config.toml
router_score = "sigmoid"
tie_embeddings = false
lr = 0.00477
Below are experts of layer 10 (counted from 0) of a mixture-of-experts language model. Rows are named router (the router's row for the expert), up (a neuron's input weights, with its number), down (a neuron's output weights, with its number) and show model dimensions 0-255. Each number is 200 + 40 x the weight over its row's rms, rounded and kept within 0 to 999.
Before each expert's rows: a language model's description of what the expert responds to; "gets" lists some tokens that make up at least twice as much of what it gets as of all text. This comes from a sample of Wikipedia text that the model never trained on. Tokens count by the router's weight.

# expert 10
What it handles: Function words and terms in sports articles, such as his first goal, league, NBA, season, team, and score cells.
gets: " the", " a", " in", " his", " for", " first"
router,140,305,231,194,198,184,254,183,229,329,136,232,186,185,247,243,167,179,205,181,227,172,206,217,219,195,151,206,129,235,236,234,220,198,223,112,109,180,272,234,220,144,167,180,234,252,148,197,228,183,150,178,193,195,253,176,233,140,184,202,167,130,231,165,189,166,224,209,182,253,190,215,283,241,234,230,139,244,192,158,275,213,254,208,157,246,232,195,159,240,237,144,212,249,196,232,218,186,189,296,188,271,112,258,210,198,165,182,188,195,159,170,163,278,161,240,230,212,162,200,208,158,203,170,101,238,241,219,202,189,209,195,205,195,120,247,213,173,204,220,230,169,174,244,160,251,173,188,180,192,250,220,275,221,135,217,119,213,152,214,178,172,241,138,177,142,203,170,256,161,217,188,162,211,218,205,203,126,192,211,195,148,187,246,159,217,262,213,251,161,178,258,158,106,191,236,137,223,205,177,148,214,182,224,180,242,143,186,221,188,223,129,181,213,123,130,159,228,278,229,232,255,181,164,195,217,226,248,218,210,173,208,281,178,227,177,212,214,263,203,251,194,219,161,171,141,202,245,190,214,270,231,236,176,154,169
up0,157,270,155,198,132,148,192,169,190,225,253,226,150,198,188,146,197,226,184,199,184,222,252,266,202,161,241,247,203,208,183,151,159,192,187,180,266,164,183,193,189,269,247,162,213,201,256,161,268,203,147,200,122,187,191,137,147,137,173,160,215,202,180,196,187,186,150,236,204,88,235,252,237,213,164,208,117,183,199,154,193,232,155,280,213,53,251,157,159,197,225,210,226,225,192,188,190,243,213,125,157,300,214,179,227,184,227,170,218,134,238,196,134,205,224,214,180,127,209,160,190,271,167,189,180,197,247,187,178,244,197,151,194,145,223,162,164,211,283,156,245,194,213,209,226,159,107,223,241,103,153,171,227,223,193,230,267,118,173,241,169,235,267,180,200,228,231,247,167,211,204,243,167,230,177,172,200,162,163,156,223,213,199,232,224,168,167,126,185,213,237,127,244,229,245,242,238,183,238,245,207,191,184,263,187,271,247,222,205,143,233,266,175,122,229,196,90,231,183,206,224,141,147,203,229,267,210,231,229,213,217,157,212,142,229,215,215,151,208,194,184,220,216,245,212,173,192,218,258,215,191,223,236,217,234,153
down0,147,155,119,185,230,226,178,136,183,242,175,182,226,206,203,293,175,241,168,209,163,202,187,204,158,274,244,209,260,250,233,161,243,229,169,174,168,203,146,252,200,198,200,222,205,203,188,128,212,184,141,175,186,228,158,184,136,209,136,168,198,206,244,156,221,238,225,166,165,155,219,179,197,234,256,158,224,136,243,217,197,201,255,148,166,250,145,201,233,151,187,217,214,269,122,240,204,199,168,227,248,264,226,181,228,189,219,161,249,153,312,157,174,269,203,148,219,162,218,156,180,227,168,178,203,194,217,130,128,222,172,167,223,208,230,217,154,204,197,139,210,225,182,145,218,200,183,221,192,137,145,234,197,242,209,260,282,234,197,238,93,195,131,289,199,223,198,216,165,184,238,249,179,181,274,217,151,198,151,163,190,227,186,249,181,204,198,257,272,99,177,193,234,179,256,145,180,179,225,135,231,151,197,186,248,244,249,100,136,199,209,193,228,266,202,246,243,240,214,196,259,158,199,132,214,212,172,258,267,164,189,236,200,192,137,243,251,175,162,248,214,251,146,237,242,158,258,166,241,169,233,194,212,197,282,216

# expert 20
What it handles: Single capital letters or first pieces opening proper names and initials, such as R. G. Wood, Francis G., Tufts, Raleigh.
gets: " M", " P", " T", " R", " S", " N"
router,215,252,225,294,130,219,191,224,199,289,131,200,249,166,256,187,140,213,248,147,243,173,175,226,210,229,116,185,163,224,159,246,212,248,182,204,208,157,171,223,203,181,156,162,215,208,180,197,226,185,175,232,135,179,175,247,167,150,153,278,180,165,201,207,159,170,192,214,172,231,178,178,202,236,236,188,151,213,196,117,284,107,243,223,245,260,207,174,175,195,183,166,238,201,194,250,158,130,152,256,228,209,160,245,260,191,172,136,146,189,98,156,199,199,227,152,209,225,123,175,236,177,202,217,139,177,234,180,160,203,222,183,155,200,140,250,227,152,165,180,263,260,171,215,246,170,151,221,199,134,159,170,244,163,91,255,235,187,133,198,248,128,250,194,153,184,176,176,184,190,179,159,223,226,194,176,180,181,119,204,192,188,160,205,135,216,251,114,226,151,142,273,180,188,177,234,177,153,174,228,158,208,130,156,233,240,221,239,235,207,162,162,180,165,213,130,175,182,189,255,176,221,180,198,219,219,267,254,152,236,183,227,202,168,140,232,236,183,274,192,270,206,209,141,158,148,257,228,168,238,228,257,216,181,156,152
up0,213,194,216,156,223,232,202,165,124,195,202,206,228,72,211,274,139,232,252,209,205,214,184,216,261,251,206,245,151,286,255,215,209,206,213,218,219,226,151,211,161,200,254,211,173,203,243,173,276,225,216,204,143,264,164,217,114,148,172,210,220,177,268,315,191,204,260,195,154,218,199,232,209,242,166,182,169,170,198,263,200,174,201,210,188,172,186,223,184,201,244,181,239,180,264,238,212,175,154,96,166,207,140,204,243,203,298,187,278,222,195,166,236,222,222,198,152,243,203,133,210,178,171,219,237,185,186,200,266,216,100,243,204,179,224,223,211,202,216,225,219,199,128,256,164,205,213,253,193,187,203,232,219,187,215,187,176,108,220,202,289,186,229,223,197,218,272,164,164,199,137,219,205,215,160,250,181,209,211,202,186,205,130,235,206,214,163,266,177,210,168,192,158,187,138,219,284,209,204,176,187,120,180,165,143,188,175,251,134,182,142,231,228,136,205,166,188,169,223,117,183,137,193,234,277,189,189,199,221,255,190,261,176,198,161,267,274,248,199,190,189,174,186,174,58,253,248,147,220,170,180,258,242,195,192,185
down0,194,209,252,200,166,192,153,207,189,229,241,149,237,201,190,147,163,187,257,249,212,250,281,252,189,186,171,219,185,134,176,171,193,235,167,198,271,202,198,127,268,228,126,218,184,241,185,134,210,173,222,286,140,225,207,151,269,220,219,226,236,261,171,182,111,250,255,233,197,231,175,288,198,178,226,162,193,232,166,188,166,173,238,164,181,126,228,208,303,300,189,208,108,228,234,248,181,226,204,159,279,183,169,208,197,295,112,188,147,279,214,254,184,229,184,187,267,214,182,175,195,212,239,205,180,261,209,182,152,184,234,183,216,241,198,201,287,260,201,222,236,195,140,164,170,134,214,234,187,228,187,288,155,189,198,217,176,298,228,184,201,236,212,136,150,177,176,244,226,195,189,227,239,169,223,289,239,177,186,219,216,160,173,195,216,197,188,193,261,230,259,212,209,208,199,241,199,241,213,192,215,170,184,169,167,188,117,215,150,194,217,166,157,235,287,215,248,200,203,181,160,176,152,216,186,222,198,156,182,161,179,220,209,198,144,123,170,202,241,151,263,166,148,264,214,204,205,224,205,157,271,196,302,158,258,175

# expert 23
What it handles: Articles an and the before describing films, TV series or albums, as in is an animated television series, from the album.
gets: " an", " the", " The", " An", " first", " a"
router,115,292,150,269,159,188,246,252,258,283,193,218,278,152,248,222,143,165,234,159,209,197,215,198,163,202,156,204,166,206,199,167,235,273,239,161,118,186,234,224,197,171,160,137,276,253,183,192,191,168,112,211,134,200,247,244,218,237,188,205,216,178,185,181,179,218,170,268,216,254,197,263,263,220,174,181,213,247,173,179,251,219,219,256,151,198,173,250,185,283,186,190,182,234,187,268,237,218,157,275,237,221,116,208,205,151,139,184,208,188,148,216,111,260,173,254,231,206,119,273,255,159,234,204,139,189,243,156,186,208,194,227,204,225,159,240,242,165,247,207,225,205,154,285,195,182,182,247,185,175,229,215,211,180,69,265,161,174,199,254,189,212,225,125,200,202,125,220,204,166,210,221,218,186,177,250,187,194,205,190,260,164,181,236,224,222,282,223,211,147,195,238,170,187,186,255,134,283,210,193,160,204,142,193,191,257,114,231,144,233,214,190,161,243,191,164,150,223,197,231,193,260,179,220,209,219,195,261,237,182,182,177,240,216,218,186,291,257,183,205,220,247,214,180,194,196,208,216,185,178,208,236,282,177,200,193
up0,148,261,167,206,221,286,284,202,140,179,299,159,266,171,229,172,197,232,201,195,204,225,139,204,224,163,222,213,274,170,257,179,181,258,206,201,154,107,237,264,175,192,160,219,225,191,249,234,230,184,238,270,150,167,227,169,196,188,296,188,165,215,199,179,128,246,187,200,217,187,197,244,238,255,187,195,165,274,220,149,255,215,130,278,216,203,213,200,209,221,271,249,183,234,208,215,216,178,213,208,196,185,267,180,174,129,189,174,179,191,227,194,178,166,258,225,233,181,130,243,195,263,173,182,140,215,181,199,160,245,238,227,209,260,170,226,176,152,173,221,157,123,218,258,168,159,187,186,145,126,246,132,237,197,152,146,219,236,241,280,82,194,201,205,153,180,169,261,216,128,197,184,171,206,175,170,226,270,156,183,172,260,132,244,206,118,207,189,270,214,182,180,180,205,200,155,154,187,147,215,170,232,220,124,209,235,124,162,186,178,195,174,127,233,197,221,217,136,173,198,262,156,243,209,135,215,221,159,197,206,199,305,167,189,204,165,161,176,153,249,171,252,191,146,148,227,173,207,182,210,194,212,230,165,224,234
down0,193,191,84,257,155,288,190,213,230,223,245,184,214,241,257,160,193,177,190,226,173,173,225,169,198,156,156,200,225,232,218,202,233,184,203,287,197,213,170,218,213,201,196,105,198,245,175,150,230,225,182,189,271,228,225,192,164,192,223,312,204,179,184,219,214,175,262,179,219,156,208,201,239,205,152,209,262,255,166,142,114,204,215,233,172,177,208,195,195,142,213,216,240,270,247,218,203,183,299,239,177,187,218,193,173,196,153,229,216,189,241,204,185,224,165,176,137,156,128,274,161,72,181,206,200,219,135,211,206,168,208,196,166,214,236,160,124,156,145,224,142,191,181,208,202,240,162,135,122,174,191,164,197,249,196,186,282,194,246,282,186,204,168,223,158,272,155,200,196,214,235,167,246,275,141,203,226,211,208,132,148,168,146,137,170,169,214,130,191,155,186,139,202,253,245,93,175,141,271,233,258,190,152,157,211,142,199,204,101,189,202,174,193,211,219,176,217,184,284,187,198,202,237,176,133,219,179,254,172,210,197,231,157,243,209,138,234,223,185,212,271,174,275,181,198,175,235,162,216,228,167,231,220,232,174,183

# expert 13
What it handles: Capitalized adjectives in organization and award names, such as Royal Society, World, International, National, often after Fellow of the.
gets: " the", " National", " of", " World", " Best", " American"
router,141,304,202,198,133,124,205,224,246,271,193,248,231,135,235,200,193,212,278,181,260,153,169,216,199,198,229,164,192,256,176,225,220,141,215,176,171,179,263,296,145,177,188,186,239,241,217,203,238,162,115,195,179,180,237,221,204,143,151,216,166,167,161,110,166,229,206,249,153,229,214,200,221,224,180,179,208,237,152,194,282,173,186,179,176,257,196,192,194,200,241,162,241,251,214,261,144,165,172,218,221,178,139,204,248,169,176,162,196,172,125,165,220,258,165,214,185,203,192,226,190,172,207,188,191,182,221,196,188,232,227,178,180,169,146,224,204,180,196,186,293,243,239,240,164,195,129,255,183,146,308,166,179,151,176,261,139,204,222,128,200,126,235,140,254,149,121,225,191,140,117,229,252,171,209,239,139,172,160,182,210,162,238,206,173,178,277,104,226,156,128,216,163,194,205,290,125,192,127,245,200,163,144,178,175,174,168,205,228,176,205,190,151,181,150,214,155,255,218,275,216,173,180,217,247,226,219,243,156,195,208,198,212,193,213,170,248,257,229,245,222,138,167,170,190,186,213,223,178,220,240,169,210,116,152,201
up0,195,248,251,131,159,184,203,234,165,122,108,228,216,189,241,191,241,276,210,268,206,113,243,195,205,174,238,138,185,244,198,219,209,162,229,139,190,210,226,117,172,196,242,224,271,245,194,173,200,152,191,244,261,196,202,224,151,138,255,222,267,191,190,282,215,153,239,242,209,219,192,244,196,179,209,168,225,197,182,189,240,180,167,218,205,250,199,203,105,192,183,186,259,187,304,236,291,250,217,318,191,136,211,219,259,159,255,267,240,138,207,120,188,233,275,219,195,184,174,251,211,170,265,176,174,150,267,236,215,173,143,195,175,202,168,227,213,198,197,169,187,211,167,211,157,183,199,176,209,228,213,258,208,161,213,199,273,213,241,144,202,166,191,201,325,211,196,215,225,228,261,223,130,230,252,223,216,116,196,234,240,221,156,271,205,189,210,269,180,175,162,189,226,196,266,180,189,198,190,221,211,295,264,259,244,215,197,207,168,242,208,226,244,190,129,271,168,189,188,250,233,235,184,218,200,273,181,223,164,256,200,217,243,210,203,205,226,173,217,255,237,122,226,209,159,187,197,177,227,216,235,196,230,118,236,190
down0,202,165,230,186,182,215,161,155,122,183,231,243,120,186,211,200,176,236,140,140,198,141,131,271,195,229,219,205,297,226,242,172,146,208,183,203,201,155,231,248,216,271,245,195,230,292,212,198,133,212,216,146,139,146,175,187,168,195,159,223,243,169,210,193,161,236,124,218,210,194,174,268,178,195,178,179,183,173,152,181,156,192,130,194,170,196,211,181,181,214,207,177,156,156,167,227,189,191,318,202,196,243,125,180,152,201,186,186,182,211,258,196,218,201,231,224,220,248,216,232,188,184,210,224,198,219,219,228,177,235,215,221,164,179,209,283,121,186,191,178,347,176,198,215,240,204,236,181,167,199,239,238,151,218,230,272,212,174,199,170,144,258,135,218,200,210,207,232,189,158,209,161,168,199,269,178,171,205,299,197,188,218,213,154,286,179,211,224,80,188,211,171,280,190,229,217,222,193,211,265,234,266,160,241,306,196,256,200,227,193,236,250,135,143,201,176,281,169,176,213,187,107,185,277,263,216,199,174,195,153,133,175,171,186,191,197,238,198,229,229,228,195,223,186,185,202,272,148,192,267,173,178,207,219,101,226